config = dict(
    num_hidden_layers=12,
    hidden_size=384,
    n_experts=64,
    experts_per_token=4,
    d_expert=64,
    d_shared_expert=0,
    hidden_act='swiglu',
    moe_layers=[2, 3, 4, 5, 6, 7, 8, 9, 10, 11],
    router_score='sigmoid',
    normalize_top_k=False,
    routed_scale=1.0,
    balance_loss=0.00217,
    balance_bias=False,
    init_std_router=0.0136,
    lr_router=0.00107,
    num_attention_heads=3,
    num_key_value_heads=3,
    head_dim=64,
    vocab_size=8192,
    norm='rmsnorm',
    norm_place='pre',
    norm_eps=1e-05,
    positions='rope',
    rope_theta=10000.0,
    rope_fraction=1.0,
    qk_norm=False,
    attn_scale=0.125,
    tie_word_embeddings=False,
    parallel_block=False,
    init='normal',
    init_std_qkv=0.0253,
    init_std_o=0.00731,
    init_std_up=0.0253,
    init_std_down=0.00365,
    optimizer='soap_variant',
    learning_rate=0.00234,
    lr_mult_up=0.978,
    beta1=0.95,
    beta2=0.99,
    lr_head=0.00356,
    max_grad_norm=2.0,
    warmup_steps=200,
    schedule='wsd',
    decay_fraction=1.0,
    decay_shape='linear',
    final_lr_fraction=0.0,
    batch_tokens=65536,
    max_seq_len=1024,
    doc_mask=True,
    train_tokens=515400000,
    max_steps=7865,
    dataset='wikipedia_en',
)
Below are experts of layer 9 (counted from 0) of a mixture-of-experts language model. Rows are named router (the router's row for the expert), gate (a neuron's input weights, with its number), up (a neuron's input weights, with its number) and show model dimensions 0-95. Each number is 128 + 32 x the weight over its row's rms, rounded and kept within 0 to 255.
After each expert's rows: "gets" lists some tokens that make up at least twice as much of what it gets as of all text. This comes from a sample of Wikipedia text that the model never trained on. Tokens count by the router's weight.

# expert 1
router [152  70 166 132 157 185  98 108 137 162 151 104 191 157  62  90 159 140 113  92 159 141 125 153 162 187 149 140 141 185 105  95 134 145 188 103 119 113 126  92 153 104  77 168 110  67 168 110 126 142 111  77 105 144 114 102  60 144  78 120  80 117  82 103 116 125 139 104  95 125 159 162 110  85 131 141  62 112  98 145 122 125 106  74 150 130 111 135 142 138 165 155 140 149 113 175]
gate0 [165 121 146 171 112  71  82 120  98 162 108  90 117 133 131 127 135 148 186 105 128 160 136 158 176  66 126 188 214 113  73 139 131  97 202 134 135 153 116  85 102 136  35 108 157 105 136  96 139 103 178 163 119 124 136 147 146 157 158 102 136 160 106 108 125 162 168 113  83 131  87  78 110 160 104 163 107 165 111 146  66 103 154 129 135 180 161 112 138 153 172 115 134 201  76 129]
up0 [172 119 181 169  96 107 107  96 125 133  92 125 141 109 131 131 148 116 166 123 115 133 145 110 133  77 110 176 216 159  73 123 134 122 136 158 210 172 119 153  81  63  67 155 180 168 168  96 164 119 128 173  94 116 144 123 137 144 135 128 134 171 117 113 109 113 164 114  93 104 105 104  91 176 109 144 116 160 110 122 145 191 117 128 148 146 110 107 151  98 159 128 136 189  40 132]
gets: ".", ")", "\"", ",", "\n\n", "}"

# expert 41
router [141 154  92 147 158 147 109  63 113 105 160 126 172 164 137 175 112 130 147  94 147 147 113 150 164  89 151 153 165 139 154 133 179  98 167 183 148  87 118  63 124 111 109 120 110 149 116  96 138 142 116 145 114  96 124 149  69  77 201 131  70 153  60 123 136 165 124 159 130 146 207 182  78  79 139  69 110  99  79  97 120 161  96 142  90 103 121 123 184  72 129 129 124 125 128 180]
gate0 [ 99 125  99 155 130 130 131 126 114  92  93  69 123  84 130 125 137 160 115 132 121 158 122 104 106 110 162  52 196 171 163 136 130 136 154  98 119 156 123 142  74 120 114 115 135 170 138 123 209 143 210  96 118 133 112 141 166 211 114 142 144 136 155 150 149  80  62 149 117 122 158 104 142 118 156 100  78 105  94 110 171 163 141 191  74 104  97 133  82  87 183  94 140  44 126 152]
up0 [121 174 128  98  97  92 159 147  93 149 120 168 104 120 123 102 135 114 135 102 138 138  76 121 140 174 145 127 111  57 105 165 135 105 135 138  69  83 186 100  79 130 121 106 116 102 112  83  97 153  98 200  98 151 150 125 104 117  79 106 177 106 200 106 106 120 111 142  97 117  91 106 152 104 151 124 210  66 133 182 125 127 108 144 163  97 165 107 254 163 116 123 107 160 120 154]
gets: "s", "us", " In", " years", "ed", "ly"

# expert 31
router [181 141 102 154 104 155 133 111 119 126 193 113 161 125  86 108 117 123  84 112 138  91 164 126 143 150 131 167 145 146 149 114 170 170 103  99 165 163  88  94 110 144  89  93 110 103  89 126 200  95 124 114  73 128 135 139  82 115 131  85  86 144  88  90  59  89  93 172  79 161 198 108 104  81 168  83 149 106  94  96 127 132 110 118 154 215 155 133 177 143 125 167 156 142 131 127]
gate0 [190  71 112 117 105 162 158 145 148  77 242  97 150 102 102 131  94  80 119 139 160 138 110 164 163 174 116 143 126 132 126 122 149 135 118  99 116 135 197 161 115 140 134  48 132  58 167 136 145 154 172 171 139  82 124 116  60 137 113  82  89 130 206 142 123 122 133 137 160 161 187 111  67  87 140 123 124 172 141 102 181 133 131 132 168 174 131  97 207 105 126 151 112 127 162 139]
up0 [134  84  86 120  85  82 126 153 199 129 119 122 128 152 118 143  70  40 243 167 170 185 111 105 186 148 100  64  92 152 128 121 117 114 143 110 142  96 236 140 108 148 169 116 173 103 135  87 153 179 115 102 104 134  87  98 155 144  93 146 130 108 112  95 148 121 102 141 141 139 142 171 147 183 137  98  88 112 104  80  97 117  94 159 154 118  85 162 106 118 107 142 162 114 134 167]
gets: " |", " Z", "а", " V", "е", " K"

# expert 50
router [170 105 103 135 147  79 162 100 101 131 207  56 143 116 107 150 117 111  84 107 172  85 127 145  86 103 111 156 143 152 158 169 136 167 126 130 131 160 188  95 170 154 118 168  87 135 140 103 172  99 133  73 138  83  95 142  97 173 122 108  61 156 107 101  96 146  87 131  85 145 122 128  53 124 119  95  87  82  38 207 123 104 132 144 157 147 187 160 155 113 171 106 200 168 106 134]
gate0 [118 144 131 100  97 138 127  63 170 136 116 127  76 190 122 139 176 135  52 113 156 103 139 148  97  86 126 136 139  68 134 160 232 186 153 170 115 152 145 144 212 160 125 119  84 108  83 125 151 159 171 130 129 126 129 111 138 133 115 170 174 122 152 134 105 142 178 154 126 108 102 122 112  94 142 130 132 132 127 203  97 186 123 184 191 166 153 171 144  84  73 130 117 150 121 167]
up0 [135  96 177 110 127  91  96 162 133 171  72 125 218 100 192 155 100 116 103 154 139 102 111 123 120 176  94 130 111 143 139 133 151 120 129 137  87 148 104 117 141 219  94 151  90  94  85 124  91 136 118 126 128 123 119 113 127 116 105  46 123  94 139 110  99 139 155 124  96 145 173 160 107 148 148  65 140 165 139  92 182 201 173 120  59 121 188  84 191 145 132 118 119 116 140 133]
gets: "-", "|", "  ", " -", "–", " \""

# expert 42
router [169 107 173 136 174 135 103  88 128 141 158 122 148 142  25 130 147 134  99  93 124 148 134 108 154 123 166 183 125 173 109 180 141 167 162 123 120 188 144 114 116  88 117 131 133 117 108 107 109 146  86  75  97 145  58 138  94 126 112 131 119 100  68 113 138 138  64 171  54 190 166 150  45 131 128 139 111 136 104  98 137 145 130  92 102 201 121  52 157 136 182 141 111 136 104 168]
gate0 [224  93 152 123 146 182 113 149 135 156 113 112 104 179 130 115 176 154 154  81 157  77 169 106 121 159 173 146 145 129 112 103 153 123 140 113 147 132 108 110 136 114 150 178  90 105 124 144 147 136 116 109 134 157 127 104 123 126  97 158 164  85  98 187 157 160 158 113  86 175 137 153 115 218 127 109 185 135  73 124  64 209 134  89 123  97 126 109 158  96 107 144 130 145 101 129]
up0 [127 131 136 112 132  76  88  96 148 167 133 155 102 169 139 202 168 157 126 147 159 180 119 112 121 126 123 123 136 150 140  87 134  75 226  49  60  90 147 169 173 108 100 100 107 136 117 173 107 148  57 123 158 143 220 128  95 129 172  62 120 160 123 162 100 178 114  92 101 129 111 135 129 118  91 107  91 145 133 122 127 113 168 228 171 114 153 111 157  98 185 150 138 156  81  95]
gets: "=", " and", " =", "\n\n", " career", " also"

# expert 33
router [156  94 155 137 143 199 116 123 116 202 149 138 154 153  84 181 131 100  90 107 129 132 109 101 137 148 144 154 160 153 114 187 119 211 146  93  97 150  86 126 125 102 131 176 114 131 106 149 112 116 141  93  95 120 103 138  42 100 121 136 150 121 119 144 103 168 123 163  85 138 129 123  51 105 159 126 133 166  46 100 107 148 162 108 113 141 109 105 122 113 200 122  81 134 167 157]
gate0 [147 132 167  83 125 138 154 126 115 174 146  78 146 175 174 131 121 139  87 161 163 119 112 116  68  98 139 125  77 159 118 123 181 137 196  84 129  78 171 105 133  63  78 138 119 148 135 139 100 166 138 169 157  89  67 103 107 133 209 107 230 107 147 175  87 121 206 129 132 119 126  62 120  89 122 114 150  90  69 142 145 178 138 155  56 133 111 120 143 152  86 147 166  96 138 147]
up0 [ 91  99 117 139 108 138  93  80 140 108 130 133 115  80 139 122 158 105 165 104 142  98 135 114 169 218 142 113 143 101 126 123  99  84 127 152 158 108  81 142 117 149 156  85  83  87 158 109 126  68  93 131 131 148 106 115 135 154  92  89  56 199 170  78 174  96  88 123 115 156 110 180 165 151 147 169 103 158 136 144 110 128 131  67 140 137 100 154 100 136 127  73 128 145 158 105]
gets: "=", "'", " the", "\n\n", " \"", " his"

# expert 47
router [142 130 134 120 104 119 119 148 142 101 154 141 146 136 103  70 148 127 136 128 161  67 154 140 113 151 158 127 103 102 135 156 181 117 123 120 106 125 145 120 124 133 152 112  98 138 113  55 103 192 147 127  92 131 111 146  11 174 153 155  67 158 139 147  82 137  72 184  85 148 157 166  83 116 127 150 127 156  41  81 133  53 110 110 129 165 161 109 127 103 128 122 128  93 156 137]
gate0 [ 67 107 153 193 152  95 156 164 139 114  84 104 137 162 131 127 147 164 126 149 112 133 114 131 176 143 129 123 137  93 154 102 160 128  78 103 165 147 131 127  72 108 204 111 177 121 135 101 124 115 182  98  91 154 160 142 161 133 184 136 102 130 188 117 100 129 123  89  86 136 157 176 122  60 108  90 161 145  81 102 170 138 111  84 145 124 127 134 115 150 148  81 101 119  91 136]
up0 [163 132 144 164 116 132  89 122 114 120 111 124 122 113 105 120  91  83 104 176 139 161 200 122 129  54 115 134 143 130 141  87 141 125 166 113 152 125 161 144 100 155 159 128 145 120 124 193 122 129  85 170 144 108  69  80  58 123  86 117 127 160 130  72 112 104  76 136 157 179 115 130  88  98 157 160 100 116 169 168 117 104 180 113 125 110 118 117 122  85 147 193  97 143 171 134]
gets: " |", "–", "1", " 0", "0", "3"

# expert 4
router [192 113 114  93 138 127 166 107 130 121 174  62 167 164 103 118 116 106  94 104 170  89 130 152  96 101 145 178 127 134 159 181 137 168 118 122 140 169 186  54 170 160 127 140 111 118 135 120 153 114 172  63 154 109 107 156 122 134 123  91 114 127 112 111  64 139  73 146 120 122 133 160  91 109 134  79 116 114  81 159 111 140 112 135 131 121 196 163 172 148 171 124 188 194  63 155]
gate0 [144 133  69 175 150 143 104  94 177 139 109 133 118 131  51 111  93 124  81 139 126 137 166 174 122 129 154 196 101 169 109 131 125 122 130 157 175 160 150  82 160 142 156 137 175 109 137 191 115  97 180  95 112  74 168 106 134 156 130 122  97 144 115 172 131 123 139 202 136 117 138 131 169 157 127 116 104 120 160 119 126  93 129  51 108 116 141  86 105 106 130 108  74 144 153 132]
up0 [131 124 111 140 128 150 135 134 178 167 119 145 123 151 110 145 128 174  86 147 153 174  88  98 169 105 155 114 186 150 108 125 156  77 174  91 183 134 102  89  44 159  66 146  99 149 184 162  72 113 123 104 119 191 149  91 138 210  92  85  99  83 100 106 111 135  95 149 141 110 123 150 124  95 158 144 124  97  91  96  86  87 137 110 140 106  69  81  86 157 137 103 178 160 167 125]
gets: "-", " |", " (", "–", "|", ";"

# expert 51
router [168 125 121 118 152 127 111  73  84 124 161  97 190 145 136 171  89 118 134 117 130  92 113 146 153 135  86  92 147 125 139  99 190 224 129 159 150 154 161 100 120  95 112 116 145 103 109  76 143  83 126 106 132 141 139 124  85  76 148 121 103 110  60 143 138 114 106 157 134 141 103  94  96 133 142  95  91  68  79 155  98 130 160 115 108 113 130  71 163 116 126 186 138  81 133 136]
gate0 [ 95 168 112 114 158 110 108  72 115 110 124 157 210 155 109 105 125 118 169 164 100  99 137 128  97 133 139 142 172 128  56 107 132 154 132 140 163 161 193 149 118 112  67 172 142  90 127 106 152 174 121  90 112  93 113  80 147 102 149 132  95  88  84 125 169  83 151 120 155 122 117  95 137 152 111 153 104  90 108 143 118 137 146 139 149 133  94 130 160  84 116  95 119 150 110 165]
up0 [135 102 158 150  84 176 136  88 181 110  53 103 149 127 144 114 139  78 127 117 119 157  99 145 186 107  89 109 131 111  81 136 113 173  79 148 133 124 128 115 165 129 101 135 149 138 125  86 153 129 171  81 140  86 192 148  98  90 108 126 139  96 133 153 106 136 113 119 185 167 134 134  87 186 107 116 107 117  90 116 120 196  98 113 121 127 182 124 129 104 106 144 177 144 132  84]
gets: "ed", " to", "ing", "d", " had", " used"

# expert 35
router [118  99 126 153  97 161 119 116 100 147 180 123 138 145  78 135 107  87  34 100  96 123 125 128  98 133 100 160 180 154 145 108 151 186 165 146  86 118  85 132 132 101 127 115 102 141 169  96 113 133 108 151 106 145 124  98  92  95 142 129  79 156  70 116  85 112 132 144 114  91 160 143  76  76 133 172 150 104  62 124  99 126 174 102 165 120 170 112 164 182 123 195 157 170 132 151]
gate0 [ 89 105 109  78 150 130 108 126 136  69 111 181 126 130 139 126 191 123 161 129 117 131 142 147 124  77  56 113 124  90 169 113 122 129  93 145 127 141 146 156 165 134 170  84 164 151  59 128 152 156 116 117  74 124 147 158 133 180 158 178 107 125 113 132 141 110  98 143 102 139 135 131 100 165 174 131 145 110 183 157 144 129 171  90 134 128 138 157 129 145 141 161 110 164 162  75]
up0 [132 137  98 148 117 140 110 119 146 109 104  84 129 100 132  90 102 104  57 150  99  79 119 170 163  65 106 165 147 194 127 103 132 125 164  95 107  67 117 137 112 124 117 119  70  90 156  97  99 110  89 113 167 114  97 136 157  89 113 129 141 188 125 106 127 122 135 124 140  72 146  95 140  78  77 183 126 165  86 135 137 148 118 137 100 122  42 105 113 181 124 126 104 129 110 117]
gets: " \"", "\"", " (", ":", " The", ";"

# expert 40
router [188 116 140 107 195 204 149 116  88 152 161 103 124 147  70 131 163  99 146 143  98  91 140  85 139 161 133 129  99 104 136 132 170 177 134 199 164 172 104  67 147 117 113 138 129 136 137  84  98  89 133  71 123 176  62 107  93 132 124 133 119  93 111 110  37 168 144 146 140 113 197 162 103 105 143 112 120  95 138 136 113 100 140 116 106 154 116 159 103 117 147 108 133 108 152 169]
gate0 [111 127 162  53 132 159 137 148 160  78 135 163 154 102  83  51 120 159 127  47 126  89 127 177 185  72 121 125 105  95  83 130  88 176 107  55  72 182  96  99 178  83 127  80 136 107 138 114  61  76 112  63 117 152 155 181  90  71  92 150 130  75 166 103 123 166  84 176 142  59 158 125 159  59 101 144 100 138  74  82 110 136 132 167  99 141 121 110 139 175 103  94 101 107 147 163]
up0 [108 167 144 141 146 138 101  78  38 171 154 132 140 111 139 138  69 133 178 127  86 107 155 142 106 211 166 149 136  97 122 136 146 124 185  94  89 130 162 162 154 164 124 128 181 103 125 113 182 130 136  95 190  90  73 125 131 156 159  87 120 145 128 135 169 119 151 182 116 143 129 169 139 167 175  80 135 167 166 117 130 143 123 207 104 221 133 143  96  98 107 136 188 171 100 113]
gets: "f", " United", "w", "y", "z", "p"

# expert 19
router [161 124 159 125 154 106 124  91  89 147 157 116 144 201 131 130  82  77 100 140 153  87 145 114 120  87 180 126 100 152 142 137 141 178 120  75 103 174 118 102 177 113 117 122 122 100 147 131 160 147 168  86 158 109 110 179 134  77 205  81  66 133 116 128  62 150  97 153 113 138 169 168  88 131  88 147  71 162  35 143 181  85  98 112 148 112 172 118 170  98 139 155 124 182 134 141]
gate0 [121 112 181 122 178 114 155 146 138  76 135 125 132 178 132 110 109  94 119 175 132  58 108 150 111  95 189 146  96 108  57  95 135 207 155 107  88 144 165 113 157 115 102 103 148  95 163  56 128  93 172 134 127 151 118 207 102 152 192 126 102  92 113  68  80  83 156 158 150 174 128 136  91 127 133 106 142 161 157 173 190  69  94  88 168 165  95  97 111  97 107 163 117 166 183 146]
up0 [161 152 159 166 129  74 103 136 117 115 123 116  96 138 149 203 115 135  89 137 135 132  53 149  96  98 166 110  35 139 107 166 158 163 124 166 139 171 102 123  92 116  86  62  62 111  97  68 156  97 162 121 114 160 112 130 122 100 223 128 184  95 126 182 113 133 163  97  94 148 143  97 141 164 165  96 128 127  56 145 205  46 125 102  99 113 105 121 132  99 104  95 121 153 170 118]
gets: "-", "–", "  ", "/", " un", "'"

# expert 56
router [157  92 147  88 176 157 120 149 110 161 168 146 155 156 122 124 152  74  75  76 165  76  92 176  86  75 121 116 149 197 169 106 128 121 166  87  99 126 114 114 161 149 139 145 160 120 113 118 121 163 134  75 138 122  80  93  98  98  59 135 114 159 135  69 108 147 162 192  84 157 172 171  67  91 115  86  71 101  79 117  79 111  86 108 168 144 100  95 128  78 148 134 101 114  91 167]
gate0 [161 108 175 152  91 150 136  93 104 183 162 112  94 158 104 112 149  64 188  95 154 148  92  71 119 156 137 117 106 169 103  95 119 118  97 123  63 162 133  83 127 151  93 183  57 142  97 117 192 139 129 169 135  96 107 115 105 112  89 124 212 143 121 189  92 126  77 102 166 108 175 130 131 112 123  68 114 113  56  94 102 116 193 159  90 146 121 179  87  92  66 126 119  79  92 147]
up0 [105 151 118 157  95 191  89 117  98 172 175 137 130 176 128 125 141  82 156 133  86 148 132  80  80 172  91 139 135 144 161  92 129  75 132 117  82 180 181  83 116 123  68 134  75 170 133 122 144 155  91  94  94 136 124 150 178 136 141 189 153 156  69 122 117 110  75 167 137 190 144 135 105 104 105 101 116 117  65 113 143 162 126  45 111 122 127 144 162 152 130  95  79 102  82 115]
gets: " of", " for", " by", " with", " an", " in"

# expert 36
router [121  80 171 167 130  94 116  70  87  94 144 110 110 132  73  99 101 159  92 102 172 125 107 117 126 131 107 119 144 154 163  92 151 148 121 136  94 152 155 114 195 103 120 177 139 132 142 146  76 144 147  70  95 125  88 153  89 106  99 118 148  87 126 160  92 213  67 164 164 156 126 187  88  90 111 124 147 126  97 155 144  64 122 143 130 189 159  80 167 170 184 152 110 125 118 145]
gate0 [ 84 133 135 202  99 140  92  83 112  88 144 170 104 121 100 110 122 132 214  73 151 115 165  76 106 136 121 121 102 116 157 143 112 104 141 123 125 125 133 132  96 146 147 114 157 136 106 148 134 112  60  59 136  93 112 102 148 137 130  90 166 169  91 170 121 116  67 111 110 173 121 156 177 194  79 124 137 129 111 127  94 120 109  87 126 147 123 157 141 121 108 166 150  83 105 123]
up0 [131 173  81  87 140 161 105 142 178 149 115 177 179  82 127 172 105  54 120 100 124 162 158  93 158 112 128 196 158 122 153 198 111 117  98 180 149 100 181 140 117  70  83 111 132 169  86 134 215 111 132 111 113 185 128 135 113 134 126 107 128 154 151 128 140 106 151 177 112 141  99 147 173 142 181 141  87 112  80  93 137 144 130 161 131  94 138 149  96 181  94  84 120  85 121  84]
gets: " \"", "\n\n", " (", " a", " '", " is"

# expert 6
router [147 140 126  97 151 135 104 115  82 161 137 125 150 175 122 151 105  93  89 136 130 101 148 143 133 160 139  81  83 110 106 115 148 173 152 125 147 138 124 169  90 119 155  84 162 148 106  60 140 133 144 115 148  41  73 117  69 102 177 145 125 176  60 117 112 140 172 131  99 155 128 157  40 111 156 126 123 114  78  50 135 104 161  94 105 111 134  71 159 134 123 115 128  94 115 166]
gate0 [180 109 112 112 149 144  52  99  99 142 233 154 125 149 124 124 146 142 143 114 147 126 142  94 170 130 129 111 156  99 132 111 111 171 153  96 129 113 107 165  66 112  56 140 196 130 161  86 177 175 121 151 115  95 162 159  96 134 150 111 168 182 143 174  96 140 116  94  93 155 106 148 162 114 110 139 130 126 105  71 138  84 211 145  95 114  90 119 156 112  68 135 133 107 100 184]
up0 [171 125 128 127 138 109 157 132 133 154 142 123 133 178 150 117 143 140 194 140 171 169 153  93 140 105 121 190 203 202 137 113 140  56  87 115 137 152 121 131 128 145 112  90 110 140 134 116 175 162 144 178 115  90  93 107 102 188 164 125 100 163 138 106  74 145 136 126 121 138  84 111 151  84 155 166 127 180 150 167 100  91 194 160 128 110  83 113 139 126 128 120 132 100 156  87]
gets: " on", "d", "k", "on", "t", "er"

# expert 63
router [111 127 151 112 164 179 108 125 141 116 183 143 125 126  97 123  79 112 108 132  98  74 152  87 138 119 168 109 118 144 141  77 129 110 101 137 118 160 116 137 133 107 137 124  60  76 100 136 160  57 152 108  53 124  72 108 103 130  73 129 156 136 100 120 137 130 154 100 138 158 139 132  79 116 105 106  86 140  24  75 122 100 154  90 186 164 152 131 168 105 161 151 163 127 104 144]
gate0 [112  89 196 114 119 140  99  74 176 136 171 130 150 122 137 127 110 163 134 181 105  92 138  90 110 130 153  95 162 135 197 140  68 129 152 108 131 130  76 150  66 157 137 141 124 104 153  68 115  55 148  85  80  94  90 100 179 136  81  75 129 105 159 138 127 153 109 188 176 115 129 119 100 125 133  77 143 145 129  64 167 116 157  77 115  72 109 156 119 111 132 157 172 128 129 138]
up0 [164 106  94 153 142 125 105 138 150 130 128 125 142 143 122  95 130 107  88  50 156 121 185 115 113 118 111 158 104  86 156 169 129  97  39 181  74 116 196 120 149 195  70  95 112  89 124 128 107 129 113  78  80 132  73 118 124 150 142 149 180 183 137 107 156 155 141 126 120 111 183 115 101  78 187 152 124 166 113 129  36 114 116  97 104 179 120 127 160 131 155  96 142 123 149 105]
gets: "M", "S", "L", "D", "B", " C"

# expert 53
router [149  77 102 156  81 138 120 114  78 155 134  30 216 189 128 154 137 117  60 136 148 117 142 152 144 119 124 120 102 163 133 120 126 128 135 127 142 118 138 102 160 131 111 107 102 166 144 104 128 122  88 107  66 165 118 100 103 130 122 108 129 160  75  96  86 159 108 130 129 172 213 129 107 104 148 118  98 149  92 134 125 122 147 135 140 138 162 101 144  87 145 180 150 170  98 169]
gate0 [ 81 121  94 145 129 131 106 152  89 128 145 143 123 139 114 132 141 203 131 123 132  94 129 163 121 119 148  97 138 143 155 107  80 131 128 190 166  68 147  57 172 116 144 105 117  80  81 129 139 139 116 107 106 159 130 130 146 115 172 133 184 132 135 130 139 181 107  99 135  74 147 119 167  96  35  81 185 180 101 168 129 164 162 129 122  75 180  90 165 152 125 120  88 143  82 112]
up0 [ 95 150  93 109 170  88 140 149  86 177 188 125 113 109  82 128 118 192 118 111 134  92 157 196 134 110 142 112 114 159 106 123  95 104 102 172 146 104 149  86 156 132 121 104 137 126  86 121 108 117  75 111  66 142 106 138 134 119 165 144 185 162 168 169 172 114 122 129 142 103 138 133 120 146  84 131 158 132  96 221  97  80 160  87 128  87 150  95 124 171 150 149  88 127  79 135]
gets: ".", ",", "–", "19", ":", "°"

# expert 38
router [152 125 139 197 120 199  64 106 143 159 205 128 158 149 103  94 125  88  83 123 119 168 122 176 118 157 147 148 126 148 150 106 114 162 131 134 124  93 111 126 148 127 128  87  88 132 153 166 160 128 130  87  90 108 109 151  71 130 110 134  76 143  94 125 106 152 110 170 119 113  79 110 102 105 160 111  98 143 116 123 156  69 122 127 139 100 138 111 182 150 152 132 106 160 134 121]
gate0 [124  88 126 156 121 137 108 155 120 157 131 174 110 175  95 125 120 153 139  90  93  73 132  81 134  78  84  81 135 153  66 148 140 122  81 110 144  50 146 170 136 124 101  99 122 165 149 127 124  97 158 113 113 170 146 170  99 104 109 140 111 145 189  82 148 202 127 141 111  86 122 141 101 184 139 157  70  91 128 106 100 146 118 164 141 100  99 101 119 157 154 102  91 115  66 127]
up0 [171 141 151 128 134 113 112 149 128  58 136  96 106  90 156 123 143 142 114 137 109  85 113 122 107 124 115 166  52 121 113 105  86 151 176 160 101 150 126 109  67 171 125 197 190  80 103 106  96 146 116 119 128 163 173 169 107 140 114  95 166 103 115 149 140  43 143 125  82 116 135 142 123  67 125 130 145 134 112 147 172 141 170 116 160 173 187 138 169 121  73 154 135 149 160  84]
gets: " in", " the", " from", " of", " to", " In"

# expert 46
router [150 115 123 154  93 114 113 128 132 150 162 123 145 141 116 121 143 116  87 153 145  78 153 135 100 112 180 180 135 164 109 133 133 136 123 131 142 173  60 130 157 136  94 155 128  70 147  86 201 129 125  88  93 134  69 167 107 135 141 147 129 171 140 126 138 135 113 147  72 157 124 122 139  98  83 105 104  76 116 131 150  67 140 102 143 119 160 118 124 121 145 134 125 178 169 176]
gate0 [133 139 117 210 166 172 135 111  97 140 154 141 105 121 151  81 126 135 100 137 136 103  93  95 123 125 130  95 139 151 102 110  90 182 104  73 116 112 196 170 105 108 178 135  82  78 135  94  88 153 107  93 144  52 165 137 149 123 109 128  93 177  99  80 140 177 132  94 153 158 159 101  94 135 150 114 133 156  94 129 159 125  76 126 111 124 103 161 126  83 141  58  69 135 200 141]
up0 [134  78  94 120 103 124 129 127 160 133 153 125 106 123 112 116 128 170 161  89 121  91  77 161  82  98  71 176 109 147  96 123 115 133 142 107 157 132  72  98 105 159  89 106 120 120  78 171 129  72 143 166  74 138 112 104 107 125 108 121 120 114 118 115  90  97 130 151  92  88  96 148 163 101 194 166  80 173  88 179  63 142 113  89 156  45 106 173  71 118 168 124 117 152  97 105]
gets: "19", " 18", " 2", " 1", " 3", " 4"

# expert 17
router [164 117 134 125 162 120 124 128 118 143 175 140 129 144  64 147 157 116  66  71 114 117 141 162  68  96 152 133 111 210 144 105 130 141 125  90 160  82  67 121 170  77 118 174 172  79  99  78 134 105  92 100 127  68 118 169 115 107 135 104 127 157 100  61 133 135 119 127  91 159 165 165 130 101 104  81 106 101 110 163  75 103  50  62 140 171  99 143 153 105 140 149 112 147 134 124]
gate0 [130 133 158  59 117 161 137 100 158 128 155 114 161 156  94 140 145 136 161 127  58 170 150 114 122 130 132 156 169 145 190  82 101 134 109 140 115  75 172 105 180 108 174 109 148 105  91 100 131 135 202 137 188 106 164  78 155 116 164 157 144 196 136 118 204 104 123 126 133 134 115 118  83 143 103 170  56 163 131 163 119 104 101 166 112 150  63 145 113 152  70 177  80 137 209 154]
up0 [102 113 142 147 142 174 130 127 127 147 104 123 111 150  90 117 134 115 128 180 125 110  71 149 119  92 163 115 147 137 147 187 142 100 180 119 153 134 162 126 104 158  82 111 118 134 133 120 141 125 166  87 175 166  88 100 119 160 138 132 146 150 136  97 158 176 154 148  88 112 148 124  96 129  65 119  93  82 136 150 131  70 162 130 134 119 104 114 122  97  86 165 143 123 140 142]
gets: " of", " for", " by", " British", " American", "al"

# expert 49
router [134 107 184 161 149 105  50  76 133 179 148 142 162 132  82 160 133  80  80 116 136 127 143 162 151 138  79 155 120 136 129 125 158 167 126 138 104 152 102 103 199 128 119 128 100 106 127 118 159  96 134 102  93 152  82 132  95 145 187 144  66 137  72 147 142 105  77 137 120 116 179 167  64  92 135 129  97  91  62  83 127 134  63 168 112 178 194 148 109  94 151 142 146 159 139 113]
gate0 [143  96 103 100  68 141 173 138 119 138 184 143 130 113 128 110 162 103  94 130 131 100 145  51 179 186  80  91 129 166  95 143  90 121 119  77 135  97 107  86 149 160 155 144 128  59 124 137 119 112 151 173  73  56 102 115  99 163 150 169 135 178 121 139 141 172 119  67 160 142 123 125 124 136 150 140 107  91 134 154 113 167 160 118 198 172 140 143  94 145 174 134 142 110 110 120]
up0 [156  99 113  72 146 129  92 161 126 175  44 131 166 124 144 118  72 158 136 114 153 184 190 190  63 103 176 149  98 105 141 148 126 115 170 125 166  86 152 114 106 109 117  48 179 140  97 145 130 155  81 110 127 191  94 156 152  98 103 129 137 136 136  88  78  77 131 150 161  92 205 136 123 186 107 137 125 150 176 115 149  86  98 155  94 174 168  95 132  76 117  97 170 155 112 136]
gets: ",", ":", ";", " |", " in", " –"

# expert 2
router [140 135 126 105 153 155  89 129 117 120 154 107 139 176 131  76 154 141 110 118 165 115 139  92 124 128 122 125 127 160 148 105 159 148 124 168  89 120 145 129 125 127 192 152  72 138  96 120 126 107 105 109  64 123 105 100 116 124 164  79  93 184 137 112 103 178 110 140  66 131 193 188 100 103  68  98  69 119 111 173  67 131 154 104 212 192 122 131 143 160 129 133 167 114 105 118]
gate0 [157  96 130 135 136 149 124 131 116 122  75 121 131 166 144  99 119  90 116  70 126  77 145 158  84 201 131  84 109 113 124  96 113 125 106 121 160  91 179 176 128 120 136 179  77 112 118 148 132 159 122 101 141 119 111  71 116 105 130  62 112  92  82 110 147 190 141 133 145 155 112 122 155  77 129 111 108 140 133 161 127 122 125 118 174  38 142 128 132 178  44  98 182 157 134  28]
up0 [ 91  73  88 206 133 160 128 143 146 128 171 127  92  74  86  92 120 105 115  76  75 115 170 129  97 158 122 145 112 167 158 121 164 157 168 132  90 119 142  92 117 116  93 139  98 104 148 158 166 133 119 148 146 180 141 105 154 166 129 159 116 137 126 189 110 144 107 132 115 166 152 109 102 191 154 196 139 142 167 146 157 169  70 142  57 151  90 127  92 135 120  91 127 170  98 176]
gets: " |", "|", "  ", " (", ";", " Democratic"